config = dict(
    n_experts=24,
    d_expert=96,
    lr_head=0.0121,
    decay_fraction=0.93,
    seq_len=1024,
)
Below are experts of layer 2 (counted from 0) of a mixture-of-experts language model. Rows are named router (the router's row for the expert) and show model dimensions 0-191. Each number is 50 + 15 x the weight over its row's rms, rounded and kept within 0 to 99.
After each expert's rows: "comes before" lists some tokens at least twice as common just after its tokens as in all text; "mostly gets" lists some tokens that are sent to it at least half of the time. This comes from a sample of Wikipedia text that the model never trained on. Tokens count by the router's weight.

# expert 18
router:51 61 42 49 38 25 47 54 53 35 29 40 38 34 51 28 42 30 72 56 35 41 59 38 76 37 55 78 54 27 37 45 75 40 50 47 36 52 59 46 58 43 21 35 81 54 45 22 72 60 30 30 64 30 34 32 51 55 32 45 45 72 16 77 53 75 23 62 72 60 29 61 53 32 52 44 44 47 49 51 61 28 36 62 62 37 65 25 42 41 57 42 51 25 60 39 87 59 45 36 22 44 51 63 35 57 55 77 54 17 54 48 56 70 72 38 82 66 65 59 61 17 49 70 26 59 48 61 45 40 54 38 41 41 48 52 48 67 59 59 32 51 42 60 22 44 37 57 53 61 66 26 59 45 31 54 82 39 53 27 73 68 62 25 41 56 55 50 65 66 62 19 44 41 75 43 46 54 40 41 38 56 31 72 38 55 54 42 49 56 40 48
comes before: "\n", " The", " and", " He", " In", " It"
mostly gets: ".", "s,", "),", "s.", ").", "a,"

# expert 1
router:61 49 41 46 37 20 45 47 78 43 51 39 41 08 65 67 74 53 26 51 63 37 46 65 34 44 66 61 51 68 35 35 62 60 46 41 70 57 65 51 12 46 49 19 27 49 64 35 71 65 36 46 46 78 61 44 56 59 58 41 49 27 39 58 29 64 26 20 80 71 41 35 83 62 50 66 57 60 59 71 25 51 12 67 54 60 61 53 61 40 47 64 51 52 45 46 57 49 53 49 49 41 25 52 59 59 46 46 57 78 29 39 45 48 67 53 37 35 39 27 31 58 48 25 38 54 74 49 53 55 51 72 56 31 46 64 36 49 55 20 63 48 33 53 31 59 47 67 57 46 48 19 53 64 46 51 57 54 62 60 69 50 48 64 20 42 40 66 83 45 46 33 57 58 57 41 40 61 37 35 61 71 89 66 48 61 54 59 83 38 32 42
comes before: " to", " the", " in", " of", " a", " by"
mostly gets: " had", " were", " have", " are", " has", " been"

# expert 3
router:57 37 53 55 62 41 36 57 40 51 60 39 62 71 58 62 40 53 25 27 31 63 27 49 44 46 44 58 69 37 69 65 18 36 73 55 54 42 18 36 77 59 77 52 32 59 38 60 37 21 54 40 71 44 30 44 62 47 58 27 46 56 44 30 39 47 58 56 43 56 63 29 62 76 68 31 50 52 51 47 46 41 63 58 44 78 41 49 49 27 30 54 74 57 41 27 35 50 40 32 62 45 39 47 17 67 66 25 26 84 73 46 12 48 32 37 55 48 58 66 42 65 37 82 74 54 31 76 74 62 56 32 59 43 54 43 44 07 62 50 49 33 61 63 64 62 66 37 55 58 49 59 43 44 66 56 39 32 42 43 36 54 39 39 48 31 46 29 46 29 65 63 53 37 55 40 40 21 68 54 71 18 40 61 43 27 38 60 59 49 27 37
comes before: " the", " a", " his", " an", " its", " 0"
mostly gets: " of", " on", " at", " in", " by", " W"

# expert 22
router:52 45 66 39 51 64 25 61 49 50 44 44 33 84 49 64 28 62 51 37 57 55 63 21 43 54 62 42 41 74 54 61 03 41 83 38 34 34 32 39 63 56 42 73 53 38 46 67 37 41 58 54 60 39 30 49 22 26 62 21 73 40 73 41 54 27 72 56 42 55 68 38 39 52 65 46 56 56 31 44 26 41 58 56 54 59 70 56 56 55 65 42 60 47 45 46 27 54 20 58 61 56 62 20 24 57 48 33 40 82 73 41 30 61 37 59 50 63 60 67 34 63 38 50 78 43 28 72 53 44 77 20 48 63 69 57 33 26 83 56 51 40 48 45 52 59 38 29 48 64 68 65 54 33 62 56 28 57 65 43 32 50 39 35 63 47 52 46 47 34 65 49 62 40 36 42 30 36 62 43 66 31 26 46 39 42 39 76 22 47 49 25
comes before: "-", "\n", "|", "The", "=", "In"
mostly gets: "==", "===", " to", "\n", " ==", "us"

# expert 14
router:68 54 43 81 61 48 46 32 63 39 47 62 48 33 51 47 90 53 41 52 59 25 40 70 44 37 38 53 75 69 57 57 64 46 41 33 58 44 45 57 50 11 66 28 50 60 67 40 61 55 34 65 47 38 54 48 48 43 48 52 58 43 25 70 42 68 44 26 77 55 26 33 64 62 31 67 57 48 68 49 35 67 20 50 68 54 43 46 51 41 66 55 49 40 37 71 58 47 61 55 50 31 10 44 85 67 49 28 70 63 21 48 47 67 55 56 37 36 20 41 29 66 53 49 35 54 39 28 46 68 43 72 43 45 49 38 50 49 22 29 53 43 66 71 30 60 60 37 37 15 59 40 58 67 66 26 68 37 65 52 57 47 46 39 43 44 17 41 61 54 31 46 64 93 35 35 57 59 55 36 47 81 68 80 54 57 58 42 67 40 39 46
comes before: " to", " in", " of", " by", " for", " with"
mostly gets: " used", " known", " made", "ated", " during", " new"

# expert 10
router:64 65 48 53 66 32 44 25 69 36 50 63 57 22 43 25 44 58 37 63 51 40 57 91 48 38 34 49 61 62 61 38 82 40 38 60 73 63 76 65 42 38 46 25 38 54 56 45 67 43 72 42 36 52 87 66 64 49 60 62 63 13 53 65 49 51 56 16 59 71 70 59 58 55 33 60 60 18 60 57 28 66 22 53 64 23 47 70 60 47 78 45 58 40 36 60 26 55 76 65 53 61 38 43 72 27 44 38 66 38 27 53 78 39 63 61 44 45 11 48 65 63 52 37 42 66 51 45 41 51 34 81 57 46 57 44 52 66 23 38 56 64 31 32 55 54 55 69 56 42 56 34 48 46 67 35 63 61 69 52 63 63 51 47 34 85 38 51 44 65 33 53 54 71 59 50 45 60 25 33 52 51 74 76 50 63 51 52 51 52 48 35
comes before: " of", " and", " in", " to", ".", " for"
mostly gets: " music", " work", " government", " city", " town", " military"

# expert 5
router:60 34 41 57 73 54 37 49 31 48 39 30 92 70 68 40 29 63 17 69 51 66 41 37 38 31 38 34 60 53 65 37 44 41 81 37 45 47 40 41 72 62 55 54 57 48 40 36 59 57 63 60 65 71 39 27 44 50 67 59 64 73 50 25 47 36 50 68 36 37 63 25 57 60 55 40 58 66 42 38 34 53 63 60 39 66 44 70 21 38 57 45 58 79 43 39 46 50 53 22 45 72 59 39 21 67 48 59 29 84 75 38 27 39 43 41 71 65 73 58 59 48 45 55 68 65 20 55 75 64 67 46 67 45 58 57 37 27 62 52 68 33 61 40 61 59 71 58 60 70 45 66 32 58 68 60 22 44 32 39 56 34 36 55 56 56 68 27 54 35 63 60 47 38 51 47 44 16 76 55 68 31 34 34 55 33 32 80 32 44 42 44
comes before: "\n", " ", " 0", " —", " 1", " 2"
mostly gets: " |", ";", ").", ");", "|", ")"

# expert 7
router:39 70 24 54 36 22 42 49 64 38 42 37 37 48 51 27 40 48 68 53 35 39 52 41 97 41 34 85 49 26 49 49 86 35 48 39 44 51 59 40 60 38 34 42 76 53 54 36 57 55 53 33 56 23 35 52 53 56 46 40 34 61 37 91 57 67 13 55 58 33 40 70 51 50 53 36 50 38 42 37 62 41 28 56 59 39 63 50 41 41 60 26 45 33 58 55 67 62 39 66 36 67 52 60 39 58 53 83 40 09 50 43 68 50 61 37 85 59 64 44 36 17 57 51 14 68 37 46 39 50 50 39 55 39 47 61 47 64 49 43 44 35 41 47 19 54 56 64 53 53 59 36 60 36 48 47 78 39 37 14 55 63 59 30 69 70 56 59 67 49 71 23 43 53 91 41 36 43 43 35 27 55 34 52 44 49 64 60 41 54 57 46
comes before: "\n", " The", " He", " In", " and", " It"
mostly gets: ".", "\"", ")", "s,", "),", "s."

# expert 4
router:36 51 60 49 38 58 53 49 36 67 64 41 47 45 67 38 54 80 58 29 51 40 39 25 60 45 58 34 53 15 58 67 44 70 46 74 70 40 49 37 23 73 84 68 32 64 52 68 26 47 41 44 61 48 56 57 43 72 37 14 66 71 47 43 31 67 36 40 28 37 56 36 63 62 61 45 46 26 51 46 54 26 76 33 58 55 46 72 35 43 29 38 52 56 36 53 13 57 39 68 50 43 31 40 20 34 57 22 54 85 48 44 57 28 37 61 35 46 51 63 36 57 41 75 53 40 60 91 46 67 47 47 64 38 63 36 36 23 63 68 22 48 41 45 45 63 39 82 59 51 54 56 48 60 63 25 33 40 19 49 34 66 55 54 23 27 66 65 31 46 45 61 61 35 40 53 56 54 66 56 61 35 40 58 31 58 45 63 29 43 60 50
comes before: " |", ";", ":", ")", " –", " km"
mostly gets: "ap", " Total", " MPC", " ", " ·", " Red"

# expert 11
router:26 50 38 68 44 50 63 53 45 45 57 37 51 48 53 21 58 45 76 34 60 60 50 50 76 58 49 13 58 42 53 46 71 62 65 79 51 40 51 38 68 60 35 44 31 58 62 77 11 47 42 53 44 45 85 51 63 42 37 71 33 50 45 34 34 54 39 36 36 23 65 58 41 44 56 68 42 37 44 43 36 41 62 40 57 65 37 38 48 41 34 36 34 28 47 34 24 64 59 76 73 50 41 56 29 28 47 40 45 46 51 56 68 41 30 54 28 24 16 75 38 47 29 67 28 47 31 66 47 62 19 62 36 54 46 35 52 65 67 66 68 40 51 58 37 52 24 41 46 40 38 79 60 52 65 42 58 45 29 52 40 61 28 43 47 73 74 28 44 37 55 42 59 40 63 65 28 74 54 45 44 57 31 32 33 69 66 30 24 41 89 43
comes before: " |", ";", ":", " –", "'s", ","
mostly gets: " United", " University", "19", "20", " 2010", " York"

# expert 23
router:59 47 45 64 50 67 68 50 47 51 44 11 61 53 42 43 50 59 51 60 40 51 38 74 51 49 45 38 60 34 57 51 23 86 54 69 58 42 23 47 51 42 54 78 20 98 45 82 40 38 60 36 33 56 61 71 53 56 40 67 46 67 27 32 41 49 59 54 29 31 71 62 63 49 74 53 46 28 52 46 57 42 68 31 69 70 67 40 59 52 38 49 57 73 34 57 53 49 81 59 73 57 38 60 51 49 58 35 51 65 30 35 26 30 47 44 29 20 54 54 79 49 48 51 43 58 25 39 56 65 45 49 46 46 39 52 36 28 50 77 68 45 53 48 30 54 23 54 70 60 27 36 72 52 67 26 38 37 48 44 45 64 31 49 43 29 71 31 37 38 51 38 46 42 33 46 58 56 30 35 36 20 34 56 74 48 81 45 20 35 39 71
comes before: " |", "'s", ";", ",", ".", ":"
mostly gets: "ang", "ov", " USA", " York", " U.S.", " France"

# expert 6
router:21 42 61 34 41 70 60 61 47 42 38 54 39 60 45 77 41 55 68 87 34 33 80 60 25 65 37 50 60 47 51 52 33 37 26 45 62 24 38 52 59 47 28 72 82 30 34 57 61 74 69 51 26 40 31 69 27 65 67 45 55 45 87 21 41 36 71 56 68 44 66 41 41 52 70 47 60 41 37 39 54 57 64 61 41 53 50 58 52 56 64 38 68 40 43 41 44 55 26 71 52 36 59 47 67 63 37 75 70 23 65 47 70 48 38 63 45 76 52 51 29 63 48 18 53 35 75 31 58 38 61 41 26 35 51 71 34 48 67 61 58 41 33 30 68 52 65 50 64 60 51 47 48 28 57 37 48 62 67 68 50 55 38 49 78 52 13 66 60 36 27 60 61 38 64 62 65 38 46 36 73 38 77 35 31 45 44 58 42 64 56 35
comes before: "-", "|", "\n", "The", "In", "=="
mostly gets: "\n", "==", "===", " K", " ==", " C"